Below are experts of layer 5 (counted from 0) of a mixture-of-experts language model. Rows are named router (the router's row for the expert), down (a neuron's output weights, with its number) and show model dimensions 0-127. Each number is 500 + 25 x the weight over its row's rms, rounded and kept within 0 to 999. Numbers have three digits each.
After each expert's rows: "raises" lists some tokens whose logits its average output raises strongly, later layers aside. This comes from a sample of Wikipedia text that the model never trained on.

# expert 89
router:485470526528521479497534477467527525476504498478502490488522543484472482520531530467504474520531519517533512525527485524527522478517475507491521477520470517546525530529482486529486523475519519531530543495507528481522532482488510471528508524464478470484489547548539537478528478527487535508528528469523478529480475527474471478467487479539471487462470487522514528530488526534517524484475
down0:457530459523437490490509511501563502515512509515536454497495496525510520502467502480522505471458477511508495531472538503447498480540513506506456539542523485507497501516538530479495507494484507497530520513483537506543545494509479541455554507528479470546513471508514544521468510510518496513531497490510526484463473522510513516495507492522523500477487544505491504528519483527490514458467
down1:494510552471525508493466520467454481485476487516472497518470467517477521517490481437477487473478515474514527464495505466528523516464516514475525512463505507525481492498493486508468498496508481477524508536506535529468538530516559506514477463476516491528477478474485477518526466444530542426507505513482497541497518478524499475512530479515483536491529512493493500499488496483528535465536
down2:527494481488451554522487513468522479555523498487465496443509500524500474537487517484485528498493536504516514493477512495494523503489514562476527523526551503515483504535501491498522547496502483467508507503523485517512530526494507512518516524507524458525481534499497466503544525501499520535516532534511527474488531513524438500547472496474503477471498503495505486464514414506482520505471
down3:479467531495488469505508501517506525516524502468503497488562462470512498475469503517511496473500498501536495496493507491522471510486488525515494508524514542503584509458463538499508518478489504471472504527537508533509460534503478491483464483498485508462513520543492531475457548455502502490516489498514526465462501489502486526446527499521526560472483521553479510504467534481506503536480
raises: "bury", "cular", "ces", "went", "ttle", " guest"

# expert 70
router:476470522528524481496530482462527529477500498478513491488527526483476481516529531467509474524542521520539510522529484526527526493517479515497526476520473522533526527531477489528486526470520518529527551496539529481520531482490505477527490524470482468487490540539534543477524475519477528490535528470525476532483474525485470478469485473533472484463472470529517526523488529532507528476473
down0:464498511496503525479537511509481513494509425527530493499534491504535515520483535480469503502530534464483530518483471541505477494525515557491488486466489474487497528501494530544505493501497527500489512478524517489527494506517533515507514518499471488505518532486535510522473526453542557496550496504544547482481542494540483516510486524555473518508499488521480510474466536555523478519506
down1:499488494497529499477515518531491491491464468474469495508518541451545504498523523518505482502502524513469468507452491510502484488512470490494464512528492524493513503498502481516446487489512488473502494532521480467522456489509447533507500545434462493466469479479445493522477476501449519513514495491498462515452503488453460490507497505557516494504504528507479535462526497517483488471441
down2:505513529510513514500482523473487516479526538481504441521468510502429445497495521482517495470454502495512448542495511473489485523490522509489492460465564542513509501447514526489525454480521538500501499509515435508516500503529505508517481497480501477526455501480540559521462484508491457490486487496501510533518519477496492468514533498520511490546484528484495505498513517501513494537506
down3:533490545514520495552491520458514481509475503524529518514488478497490503499480490554496473501490499521510542485536527487533526522520538576460536501500540520499503442509493488477506499484486487511543510447485491445468514515485485495506542514492487484469471539501510512543463498554509462471509506499530524521498464514500532511513488516459474501460497498473482515472492512510540502522513
raises: "aries", " Released", " themselves", "ify"

# expert 181
router:454465519532522482491530472469533523470507480473525488493550514495480481512531530464496473534513520508524516521531485525529522485507480514491518470522465518540530528536483493528482525471522516526531536501521532482520533481487523484529491529474478470482493523524517534470520472522489530509527528470524474532474472527488468479472498457519469487474476474527519528525497530529514521442480
down2:458506500475505512484521528480552488491524531462451531438521456467522519517527492511520533504476495483485452533477543503498524473505503470509505499557514504440471531509505468516496479519534519447434519499481528485488518487522477484489501477484452512490471501471525543520499476488512518509522523546510489484517460483507468476498493478493482506499531512542530518499529517506487505495502
down3:471472474481495511523508521493496521501441502457507483506510451487509494490470466466481487475478509486462490469489487454530463483469473489466519528505500505507471469517516486476520511516471466542515488503489506517502525506462487466526482544473510514464561488529543517476509488503452512497530480522527541485482521529523538516506459477492539511539475482493466478500449477528489516485543
down4:487494475499506471498517495535467473492494489532513488479462532506487500523495511518519482504493481475538573534511505497488515527517497480496493474490519505528533503495506438491527547519514516476504489561509504510511518532536482538487464506499468510492455504474481440556517525528467520487501497449450503474513518512518507518485479471483505488521554501521503520518520572503510507540468
down5:524532519488466506482486486478513498528528527490481519535504481510458499485480537506494483505469473532526478487465485535460489523494451452482527471496504478496477522466531508457524492473506529497517503547444484522465521504529494462469546528468552524479479496536504500481507455508534498506489515528462513493509469507543547509498494504491531508490527503496508507474499480480460474485565
raises: "pha", "---|---|---|---|", "put", "test", " UTC"

# expert 39
router:479470526530525476502528484455528526478504483476515488492526524485476484522530530468508476523531521522532502523530483527528522478524480520490538475517472523523526527531482488530485525472524533530528530497543529478527532479485510474527506524471476468486497527529532540475531473541485528506542529472525473529474476529501471478468483477532471480472474488527521527523486526532518524479474
down0:479509517516547496504514517473481447466508485455459487482472473490519511477509515504508555522515486509497534499501495487489459492557493479531489510447483490442527524466521502484479462476486481500500502469511474503562548480519505474503533484508504493488476484550461542509517536486505535516527530518487508529484546505480508510519514458516485482490542500482533519491542499447501517491505
down1:517520544496529516470526483467536474514490522563518487501487478500515474517516465507480496493517480515503468485483497542461461491533513518500521528497504496514523545548523522478508494516507539498437479524541477534485550541511474464488534498514529518437503476525507470455480497514509468520566491481493522479496464550529487484470508476488522489477514537500484498506500500494507500494519
down2:484512509520500507469496490523470515504491475457484492535473489484466507543460509517520500549534522412522484532492481466459490512501528493519516556527499464525520517467487466520493484472491461509511519488521514447505483514506480492501530505506478492477476533462482456511483540546513527454535480468480457511469528464513500475462503461503530510482484502500492513515521492524505487490512
down3:480498577531519470514538517461531495428546492513515501530491482491505505523496486461503526487467484447499505474499497494524514492474488512532525462467517447519502510543512517521562488492488534494473520497523491463468486527507506501516480550468531500518497490523473485500515514491520472452523479456457502503499506478497530496508521524517529495480520526452510507480503459495488476498472
raises: "isation", "izing", "ization", "ising", "})", " Succeed"

# expert 22
router:470467515535526478490533487462532537475494490476515477492526515483474479522530534464509473532519530519531503525533482529532525496515476517492524472521467518526530532534474493529481532474520521529532529504516536479529535472493504474531488527469478468493495523531525533479527479514497531508525526471528475532476474527485464472468489474526469480467465487527513528524490528532528513475475
down0:502490519524535556480501494527478500536554503483472508463517467473481491464483489443527477509568498528513489497474522464475520534509501478477528500518464520463511494520514507495451508497480478495490548510506495470505510542487486492543464510471530461516516509490460454506541492476555502520508504515495493475525487524535536485496519515523510484470482487531533494498535503539510508473464
down1:516480482466516504539480503486569491501493519516483544484468513457481534485471528496526486511520487475473467494511578504533460506483488459482492477489463549461524486470503523500489488475490533480510503467516482511508481491505515486493489455474464528465518467490488518533502484465448481529457507540516536512485507467461504481510489511487446493528527525477510514498489487519491460491481
down2:478517489503506495496516517489520466502519505487503518434516498535521527481499536497514499496465512465513529496522473530506549456482478521562514481519499515465542523479527483480546535527460520482492486474482540486509487527447503498527509536484485526490519530462510482470485510507497545497498540485528483482523556501447511482509471480508471544515510507521495491524529508490488456493559
down3:488568502493498510516489502519505454519477476466482512511472501506499502484481481493514495540499539525509497465489517491451540508487532449488530499534475525476481472502449534545472526521524493521469491503512494542529524520513516511532526479514525462492549494529482470467508445501536461513501479512463529526519495463489468511443505529485518512513472464540507502491485477497541503511502
raises: "ities", "ification", "ified", " Format", "International", " Angeles"

# expert 105
router:483473530527523476501528484450526527477505496478508496492525534486474485516525528468505474526533515516539517523526484522525522475519477513494519479518472521526525526529482483529488527469520522529528540488512526480521531482490508474525492523472481471489497520569531543476538477533476527518522530470522475529481480529486472480467480481522473480450470469519530525526486524533507533476472
down0:491528496531465529512488539539477466527518503477452502485504500533520454473494550503501480496546468476471521504477496556517475525509509506507523534532488461471536520500497478499536490489514538483489531524476496520500528446485483482532474514532512502514474520471508530471466499438509509512495484517469516514450528529530501515494486532486531519521463493515491530506507507534486536447512
down1:474485501535520526531483486514535497508453522513496502489487511505489483513484409486481520485462520516496473466519539453488497503484507502454506508518503506500487489530527469464472557544491522505500531556504494510510466541485471523531486450487507540524468489506481508488529534445499529487501464522495506498507501482521515504488524480493469505473483528514446495546502492514494499512444
down2:558501524480535499447538493495507484485519519486539481533470542515503532482490493521504496501495484527479478486474536534504491515545509484558474494510508423491511480494458500506481480490512466514532528509507552485498465545473488550524506537511507466491527529475479523517448531515525519516552505509503475500514529510508486474499489495525502491516524478483454497529531482463490504493475
down3:529472480516529499461547474504487463508501533559494463479483482484535488501482550475503495472492453493467509515448500486442510548446482495515516484512443476487495511487576493499467506486503497508473512510483521498520497479516494495478511539504479470472486469493519514512500458507522507487486533515475498507467507473475483480473514483507465504453521526484536527466514543518529515516494
raises: "ient", "ches", "most", "ions", "ural", "rate"

# expert 87
router:484469526529519477495529486456528525475503493476510490492522535485472482519529532468510473518526519518530512519528484526527522477521479516487518474520469518536529526531481485531489526474520529531529553509513530485521531478488514475528510525468479470478495548548541543477528474525488530503519529472524478530478473525478468480468488481527470484469472483522517526526485530533514533477474
down0:535507521474496453495530513496522469452496537503529513535486507510484472532471530526501481464536520510470528499509478501492469545496524488469537493482513506496565465496498541447507488545494521480480533521477502462479488495499481466500477552445499514526490500500482478468456492470503444513541504483533475508538496475503456510513523521530504492481467512494481533493522463490497503484506
down1:517508500502502465461465492499498502475494460478513474495455555531476535477495488494483496483468519517495509488520535506485558529474525503522500489530514532494526459497498484452500498485485462490523480475491506519481521475463488510504508512501470607463456515497490503514496523461502536504467538498520494516504503507512532511504518474511475513477552492486535506519542437508476491531497
down2:481471486510529500499471527563490513494474503542488486509501497460497503532486517489490497502485454460471515521537518494499512454511484468497514522522491518503481492485500498508499467474506480467516494506481483507464565482510490521513478553520496524471458520497447538482508523477533479479522494555498540488487544453482512510513519555493509506525446510463511461470474555497517520525512
down3:492432530499533511507453456480488503501524483464519488529480456482528463512488505513520497498506485511508512537527492487504555489494494501489485499481517499520552502503530532497494491516525501494524525485512578518485499476539519496534510491515506537521492542487515508493509525537539500498505505494506501451499514467501498530524539490439526491508485475498529496501510441557486466547450
raises: "flower", "RA", "ive", "st"

# expert 38
router:481472523527529478502527485451527527477483481478516486489530534482472481519528531470504475526526522518531497523527483525527524480522481521486537474518471521528525529531478488528486524472518524530527537489544528479528530475487509478527489527472477468486498533528527542473529474536488529495536527473525476529476475523504473475469484475532470485472470478522520525525484527529514530475476
down0:505534474486553467505504532489491508532513423525460450490510508475517494511541483468486470453504494495466536480517502492486503508438480473490483521490512472510526506470471481488522488503488503483460521487475528493472509491473500505475520538532499504491509517477534523520471495470496527502485552511493541490490465545500501462488515453484464437533502505478508531520498459493518465495506
down1:511517500507502519500534492486535465542513524457508518504474504525452528517494494519510499466508500508515520491548492506456481493511441506478482538546481517551489501542511524503475479513501490548474557490480525482533520501521492486450530489471527496450479509484481493548531519494528557488489491478484483523516478512490472449486487508458515478499467471464522461469506525491508506483479
down2:543504498488475494499481474458458505516498486533478511479565487485521467519478525504496494468533478526485550556523485503520472488480527478498546507486491571494480529496511522551518496491488489444478451492525475517515470513504481492445510511492507500492476501443522512512468493517510496483516488512515471559524494502495464511497451508477493490511491541509535510541513524532482521482513
down3:508527432522516519466498505480541483479531480485519497493518480501504481493503504543484448481486481505515498504476473510473487465476459498550512486483491501501487488450480529509488516551479515505487485460489528512536590496502484529492549507492522547481509492478492521525510503468504480539520514501489486512546504484500453504500529514480542543496477501516519511504511479497501564457528
raises: "ille", "cular", "ets", "ugh", "where", " themselves"

# expert 65
router:471469521529523482504531481461529528476508497477523488495529525484479482515531532467512474523531520521540505528530486526529529491517478519498526475517471521530526525533479488531485528474522526530529540494523530480523532477490510477525495525469479468486492530541544543475525474511484527496531526469527475531480475526489469475467484477532470487455472478522520527526488529534511512471476
down0:539511492543468518469494520478502464507464499513509534500484505517457492552528517458524494504471547509487537488511502516528501514472483461514519459494517470490500487475485502499568495457472568522480483520512467524501514502480519513481527523505511495443457485476517463487505473518484502476541470470494514488490487514481523516501501488523563439528520534509514482471485515495528491487506
down1:514477516511493486533538491519515517504530490512500440519497540506501517507522504498532516526486502497487513511491537541498494518528533507502502529483548485521494513495498515521484531554467466500487573481468514534527528488509466471538491540476486482460477505527481495497536507493486498486478561448483471519513477495483537436528534498490509505499485469478554475516499504547505462515520
down2:470471484506479479463523475507495549495498466485482460460543479457513513465505497478541541426481475520504480526506512486531539491513428517478482507527531481530494495517498463491537533479500513492498481487517518506492478500501473480507493502518475512554515502537500527490533438466468493516488521502450478494475498537490506483460499484481481493492507520494524498495487455503523510452476
down3:527473509518472567490550553466501508465516496487489493487477480505502497503480484510524465523455477520483520502502523490477499524480523498478528475510473489441558473468516540460503483454508511457472515446495499507454504505528524500479522501514555510506505503493505520471497534501511476482462478510492523491481478457552476464486514515526505461501515527545476508523479506471483494520497
raises: "after", "DST", "round", "⁄"

# expert 86
router:483472523527522476500526469461526526476501493478516487489522528483474483521526528469505474519536521522532514523527485525527527478518475515492518477521472518530526525530482482528488525473522530530527549499519526481522530478489517476526493525469478470481496544561542540478533473530486528491531527472526477529478476530482471478467484477530471485479471485525519525528483528532517524478475
down0:497491492511510515482485504525493481534451503491514491493511558500511514499525459462519532524503569519526485510480486507515496510495524492494550508521477528480497498473518483492472507533470500531511512531480519496501483470468483553500525488505530494509458543540433513521468479517557496493548506487526572496513481467511500485518545541523512508495503520470508488515532512479521529542476
down1:519511510491507482496503483462480529462507494457515490521479516474467501570478476507510501484498508542496495489554569478497507542510471517492491487527498475524500513495492474484482484495478504452524528473487481498504443504491421490528512496506498471481521504527528474540497524500441466503500514503485517473493497483534441491455492497496467463511539475500504481508475480506473445506519
down2:484511496514507493498496507510473526475487555485500515491471512463500527508534549539476474508504550509479449510437522507487523510470497514470508473473500488476512450521496511503480488530488466475474512512491503489539571494525487544483558532526539463514517495532489485467490501499536481504506538488547507458455502508470488508506533518520496485476461494512481480523516559487496493492508
down3:517453490543486489525523525461506529497536504521471492442507493466483489530525488532507537506502510518532543505496522477524524503505537480463503475518511501522494482515521504500496525477509500529519519448518526522537498486526460516545497541457556504491502508459527491508531508460490502506487530485485472464516435496484527479524482530534544528486528521473486515479492519472485516468541
raises: " length", " capacity", "ated", " height", "ard", "ating"

# expert 47
router:479470519528524476495530485453528528474506480476520490488525515483475486528530531468508474531529520518538512523529485526528526467519479518478524476523472520526526529532480485530487529473523518535529523496527529474523531476486516471527510526471480468485495526530525530474531476524472531503526533471527475531473475527489470477468485473543470484475473481526519527523483527533521529474474
down0:495482542545482492483488472529522533542510495473479453549519496535511494476510527481489473473468496490484522499561504529483490482498503497477526490482511541528498495510484478507510513502516454495502560533499544501502493491522502504492476512535536518497478500550524507472494440463482552506515489555468519482468471495548492460465510495457520474512501521474493521474523491530486490536508
down1:510516469518480515520496518472488492501461540487502492475520463540532493419547538486479483445489543485540502485540518513498501494471498528494486460476502541546477472497483482477469518453457493483502511532538500458498482489513506514484508490532489485464513490510492466517464515514549505547502530482458488545481517518509513507507474498526500504498536538500514495517541502520524497530517
down2:454490496506521492497522510527427489533461519519485498496545471479488487514474432509535455504487488571513466493505487494461514457474483513508505493512530502491487523513521527492495529499467486542472484482483509518533523491497491491505499462510462496461522533526475433466483491495493485493479507490444520502465501493507494468508512554518502464493469503477524475482519492509544485527502
down3:492474463483462518526538448480509517459499511491486541490503489504507472467533496447517490473516504534502503509544508504481478484456487529544511477473482496504473524471529468483472532535509517527441504485471540503498524521494519463477528474519541493494512528436486510444509515495492487500485462473520490523537533459518495488480508451470485487498495504540492509510501492503460526514532
raises: "ious", "ipped", "round"

# expert 27
router:483470509529523477494530488475530531474498488471518483491526522487474477527530532467508471537522523526535516522531484527530526482519477515490538473525471521536527529531477487532482528473520520530529539514528531477525532476487506474530496524468479466484497530529523530476528474518498529517533534470526475530476472527491468472470484475522472481468470481529517525524486529533523512477472
down0:512534502505488536497542494510472518462458467529535435533523505530494548504488505578520520514496479523504525497517529484486497486509524491506508528469481438540477481480485497506508494514524497485534492487496464467531531467531513524543493535507512455510472516515523517523525536475477509488489526492525495475486537497527549486479495527504490500508541490495526510508522470507484555531482
down1:500463487487451493474505551486511487489519467467505450506498511509553491481472523495506525519489514512478469487491505512503545533528533543491531517542459500460483542557497492493487521493462484466515544522485522475499530471506517477501474501526524506484493450491492496464501541544460477468520503509503534471481507507517495482490514546561507530488506501494467482469503509475506549525489
down2:500506535495521508471519485480490433498482496520493523522512510469474463539571518489494494463529481529537479450513541475502521526502467517512532468499529497492489511485504508512453506505515519498499501466443481506511488444522493488505496455444518450527529539440463499477458503485478483484495478522494498503537473510490509472486499531515515526523534519514486512485522520509486471508522
down3:528493469512558475520405479510490500506461498473534476462481489525496564496494528476500514494526483526480479478550527501513516472506509490458502506460482523527470506503498494557481444510512486498504495481477518523513545488433464471511492508541519503532504476471504502531485506506533496510437490515463502537485512478496502502501524516515475481508494525508503503478491486515479501504471
raises: " Pradesh", "ivity", "ía", "igh", "Statistics", "Honours"

# expert 71
router:479470523527524479498530481452528528479499490477518488485526529483475485516528528469504474526530520519538512522529486526527527492516479518489529475518474517521526524529481488530487526469518529530526543497539527479522530482490504476527486525469480469485489543556529539476530475520483528485531527470527475530480478527487469480466478474534470481467473470526521525522489525534511518477472
down0:540511477488490486481516465497480506453483488514523511491535521509495474547505458491512475469486513511505490491524519469521480541476530459530482513488501489481543493499525550486514494521554487507510483557527488505541525452478436474529517521506499498549551515462526478506485520545516456527520509502513472490488487509516477552464509503515455483461498529518495475498499530511490474483499
down1:476517486450538470559501483510492483451466496493520488449495543574486517490489521490507436492491474511470512533509508518512515520465469504493488518511530497485518488489467511516508469509506500498486495510501480521556514518507508493467491456524463491462509495528525503473520505542517486484591508499447476525506506517517491521480498488475507532522522510486465506475519469480485499509536
down2:485444481503490498510546486477515472538473501492466524497486506523495494506533489508489492494467521531465509494558508534479507475505474487489526458450499534510444491481518498454517479464506527501512498510492449495494476585530514525455512525534541487505508516477456501494496541523477524470484509439528468509514519525482508482505493509495477479506465501463473503506494491503489488523538
down3:499476478518444519467491478497477473572533471510480499497472457521507518530529496482490514513503501484480522495508474478515497523512505496534468543539494459509540500534507548492501479500461520483531500535534530480562486495445527522490492512529516490522463499513510495468490475494522493485530526473544486531496489510517487472497489516537516470491530503454510499506496441530445505503520
raises: "ature", "inomial", "season"

# expert 119
router:484473517526525481489526481472526525478504499478497488492529554486471481521527530469506475519531520513532514523527485523525520479519480513496526476518474517532525525530477484528487524467519526532527556493523526480522530476485520473526508521469477469483499546546548540475535473523476528502527529473525475528476475524493472480468486475520472484470470480517519526529486528536507529471472
down0:507451503475500523490470512454481513498512456486472518551462536532492472519499473504486561500432517514500470495486520474519501525477503483491521514518485482469512465559459483532527510468504477515499479516506521564500477512463446505490479546498491496511478470535465512475494540521477492504488514502466498471500519466501546512510503513462464467505533500518487463494493507480494518500519
down1:514493496480492501500466529480460498520503471521482481526494484487524502456508482474484480518520493512549432503478479508536507547525497502491505534509472472496540515476487504497465532497534470488479537503553491498439474484529492446521498485486485480513522514505490515509493473457541517473458518549474499507487475530489450493579531504529511480507499495538536497494488508462496490511524
down2:496559536555497489519478504516513490530490451484477515516518511512527493521527528532552493509513535518482522471479498526465492498520466496460476495496478451514533510525455520522492491518474500484466549467536514571522522481507535474477505465506500508512534509479475518511517463449465493486518480490481538521498503519457512466469483524494486510520533493505481512528493524453477498485507
down3:527479495546504500502523469483506537503511464485527507488515492518503474463479442519496482509489495497523491510466483504498533534423518498542506451509495514434513431521515481528476497510502516482462483517485507511489466523452569480506497508518469494479492542486502518550545500536488497458538510463511528528499485479488484494512526475493515496476521474505510505525480522505497476528481
raises: "ably", "ous", "ists", " coast", "ipped", " whether"

# expert 63
router:480468518530522478496530489465530532475500505475514490493528519484475484515529532467509471524528521526538507527531486525530525489518477510492528475520470524530527527532483488531486527473520523533529549499520531478522531473488512478527486524466481467489490534532534541475531473517483532506530527467527476532476475526482469476470484477531472482463469462525525525524484528533504513474476
down0:517501551496547525496500549492508503474495510491527487509497495464483473531474511501500492548524468489460519504532505496493498485470544539541502486535497508474459475511540479526467527450486466507489500510484487529478484466554496478486481474529535518499501466504509486513488511508522556486536511480520476520516465533505540510529493511546505567517522543516457524499499527514490518478529
down1:498524468494511458467486542499503491488488468486530511482467504528432492547485548479495487519474475487494517535492492491530475483494509521524446481483465544478460472510475482480471479526479529490495512530515510473499477465529536508526504520475507493493533478473502490492480511507550526511549561531514548488524515479516478494530517500467512464455485544505480514513518529519527471501497
down2:521470507487500510520478512520472500499514481469497475502499518535471491499526513513447492531492488548489439476506504492514455503521499522463526469503480561471513564503542483436459509453501529490486533488507543498476540488522508530498436499542530506507482534516511452505489486481480480482520510523498499471522494488509513494482549532525475479510490513508519473521528510517465519513496
down3:540522515476487491508490485494444495461511537531511491525518510454439522517450472467505526480482497501510515492558506534555518490510485495480512497488493475509476514484515481480478536495496493473498487502496518511517534463472519417464482480496464498474484512488493528546525530494476484538516496503530504539515464443477481476523468528513499532518477502458477500466533503507503493507507
raises: "night", "day", " basis", "ía", "ban", " attention"

# expert 94
router:483471530527524480493528481463528525476502494478511487484525531480475485518527529469509475526524520521539507527528485526526529477518478510496537476518472521540526526530476490530489528472519520529527546494509526481523529479486521476527497523469480469484494526544540533478529474539481527504527526470525477530478475525482469477467484475543471485470469468522521525527483527533518523480474
down1:467481491531450439512495524490488491517477530546505498466503463501455541484487524489538490510482485484476488496491480560502514484539519500491507477496532497542472496471517515468481488519479535497503516517455480488471530523496505464522492528531507534482525473505442488464522483500527499486519483518502470548509482484473491493472505497469493513493454469490501511460431473468492515453511
down2:532521515483473516593515479511521502529525479481501480538505517505486500479526463501483474456476514482477455497460490492504521509508496520487487541490497545503496517475485470497497507474498495525500511501481507474458524475512470527511489565493525476520542489514518535494487439466542486483500579490466464488476505466495507504499532508532471521500470482501537478501486515458477483513507
down3:479527466547521470508497512507443474463499468486515477541515561465491491482535489491502505433511507463510492479517478525525521504487440504545502510510505475521483488495506493498538502486494462527472494502525533489489463500499479534471466522489479508514470457505492517480514484413493521502506524514493516485468488477535552484497524537488532471480499524502466523484502499485497492535523
down4:516517505502525451471481514501524488460443473523495497490553507530505495514502542524470503489534492511500527472512477533498530517481482545487504502499496519532490530489501527509525541510518538522509554510503468486561524477520481507498510494526506518492430469505462490516502495505453500545522523532473513481489528509490525500501469509532512515534484476492512505482425533517465453487513
raises: "tory", "tion", "gue", " Islands"

# expert 112
router:482472527528521479510528479461526525478499497474505488491525537486473484518526529470508473537537523518532515522528483524525521488515479510488507476518473518542524525530479486528486525467519526529525537510515527480521530480490519475527499523469478468484497533560546548477530476524483527494528527471526476530478475525489470474468486474520472485462470476521521522529488527534513534475472
down0:519527478480512507487485504502473504468521522504508509516538511485470520553528501460485520527470511519485532507467518509473464491475530497450515461529484467520459493526490509533518480474495496540498517496468536480495496452480454479503502455524523489448497518517496523560532513452552501506534502495491526484506463516515537508527502476464490501490540461491495507523511467476486477555479
down1:504496506500491466506528547506504475506512433522487511541489466445510472450478486491509493518504519472523484532455494489509505498472541495513526475485526549486528481461483494511529515492505515521484487472487507483495510490477454469498519525470486527468520485465537467484496518504494537501494526500472534511495544506472526500465575522469522488550526438503506523459506508486511494502529
down2:496478498488509498504486544499540479524485516507493489488439515464523528510507508495493516483466500519497452489552493527533538470463476523526460536493520537526490521499504479485477516461535472508479468530483467515498510519517574509493537477559522469479529495533498488494463457483511490507545494488484535491485513517493478513470517445505485491452495486511473549485510530496509482472505
down3:518471492513479538508449526473530520493529468475505509487498488476462443484467476503503494500505518564505474453556511487465499524543493491512484506436523484477493474472503542506465482495513489541508539487472500476538487514521489494500492485479493483499503460474498477473498494452497548507487535508467532515538525517506514498482506482523537518477469470517526504513466493491515553465474
raises: "\")", "ective", "b", "ex"

# expert 114
router:486470516529517480497531470454526528474497504473501499497525529481483480513531533464500473531543529516522509530527485518524515491514482505494529474519467520546528526534480493526488526475522533529530536506523532483524533489505522472530493528463474462482494524514529531470524489539486530479538520465517472531480474521487465481464489475524468488464469475517516525531497532536513539471477
down1:517502495494519496505499458429511517476456519484522494506539477464499510491488504503522540449551509528480494526466483469489490418494496475494532480496498489495505519472484443524458477483517508509497525507492477452472497469491530498525498479491489512498454526486485460508500470511490523507469468502504495468518538470470462494497477485467462503548500519526515503462456506524526486464496
down2:521482508475528470554483504505529525513553480506531520495482502502505533513507482533482547493465501476449504486532524496476521431457508468512496528521461490533481552564532469493490467504505473458524464527536525488502470505441500529512464479481480496519538510482522521538478504490519534485521506489513509503496478502503488478455491502502484531505523523494515488500471501518521475493531
down3:465498505504488517467480509495488483467497529514533481532490486520492541466504490551519533534474517520499524490493467501515483522541495489461496503497499476471525505487519519453493515502516526487536514547496474470485436530531500497452522503477449486499508483487476504464526509510505484519484488510516494434412514503543478490476507499501502511494432492536455501514503464487484504513532
down4:494473448481516441512515482511491481524520520457481481465496523502480479497515499491490488452515468535511434486497501534518508508457531527497487508479470463517506519432476513524474540496507492536483512467493482495529506504485500508514518531486476515511515480532483514538485525514503547494500497501541536496524476567443447501486490495462523491508486471494455511487512487469486467476494
raises: "edited", "ennial", "form", "ature"

# expert 96
router:484472522526523481498527474459526526476504495476507487488526532480477483516527530470504475523534520520534509525526485525524525483519476513491532477521473519547524526529479486529487525473520528529526546502505526481521528477488521476525487521466477471481500525541542534478525475535471526498527528473525478527478475526485472478469481476551472484457469474519520523530484526531520536478476
down1:526499486531493507531489507506502538483484497517479487490472499519464449479501525469471510515514501461541480493470483476473500525525520501520531459489472514518495477517488516506518506491451476531491491480496527525506518452440509525499499476453483448530491541519539487497476512485473536461469500496547524514503490527518484466495545486531522513485415464470505465497502472502532476504502
down2:460488570501510503527502551492498468484502502492531516529490497500499464496471502462487493492493545479491505484544472506481497509524528508491467477494473444499497522473543489528509522515530487498482509495491544509497508500491508472529521428462537476505508489527536500496481528488526476497499517504438464462465521508483512519503512511468513548478506488524506550528502448488528456533473
down3:557462544498478511510493472532519438462489541500504521517526547554498474465488498520460500499465479511502506481494504527487502479521502486494484484547470476499490526488504479501505515503529520490506483481490484525495513541498551494506497490526508511445576485441445490508465486493481529502512470491515498523496498469481549511481482454484483520490446495504540498508519506507479520483512
down4:479447520497544497545497513487502463493502535490502505478505496479488528499480485414561471486515491510462498489513520480553495493511495519527473508523496519487505504475479504481501503462514530517500526480473498471479498515522522499560505477478547484470498464505471506533532489467506515510513543537526536498449469474506493529468522486491509498513548479520463532501518547483542493514510
raises: "bur", "ether", "Highest", "Climate", "loan", " journey"

# expert 92
router:483471535529525479497529482459527525478505493479510485490523536482476485519527531469506475525525518519529503525528485527526527474521479511491535477514471523545526524530483488529488526473520517527527538498508528482522530477488522476525496522469482471489492535547552534477526475540479528487525527471525477528480476521480470479468482477543470488470470467520521525532486526531513532478476
down1:498495526481494503508540515543517491480500498496509500481491416495526472492520510488527535521518510535484479467496539523479539493534557524487494524499471526478512471501490489476517457497485456489550512456440471484512492513538499486492506505496484508522517463489489502482534481508501497474496497470510459483517534483550507463519489490476520503527491493479470506480506543522504479417463
down2:499530500514531549486503508492517515518450464480494525495485474513468472533480493493472512460502493481452520472473546539486472529508506536473505500515523482457498507486496466505554505482484518521501504536512460461517472517521457534467482488466516484477511497512444468509491464523462505475470521524504514491472484519489471506466495543490508523458495532474501531485472498528513436472518
down3:463481502520489522502519486537466542524467484496522492515496475504514506518501502509573494464464498478504496521479535453471526481529458515510475527552504468489497472502524509500540503466491513507488500509498494498495491455557507494541479525512500515514553487533485491490475498503493502479494506550456486505526487464506501490489568492458479522497488486483484496482449511442480559525505
down4:506497496507495516492503472470481518508508505528487549482499570483504495541516538535506482561483526523529486466515492518522537490497474474480471479519501505460536488531521460532491545537470518510525473492489468478496487520527465513472499497499503502531476494530541478529485535469495514485496486454460482476494507505559472446488518480515514429499487474500508504490467497477466470496494
raises: "aries", " respectively", "season", "rang", " About", "rup"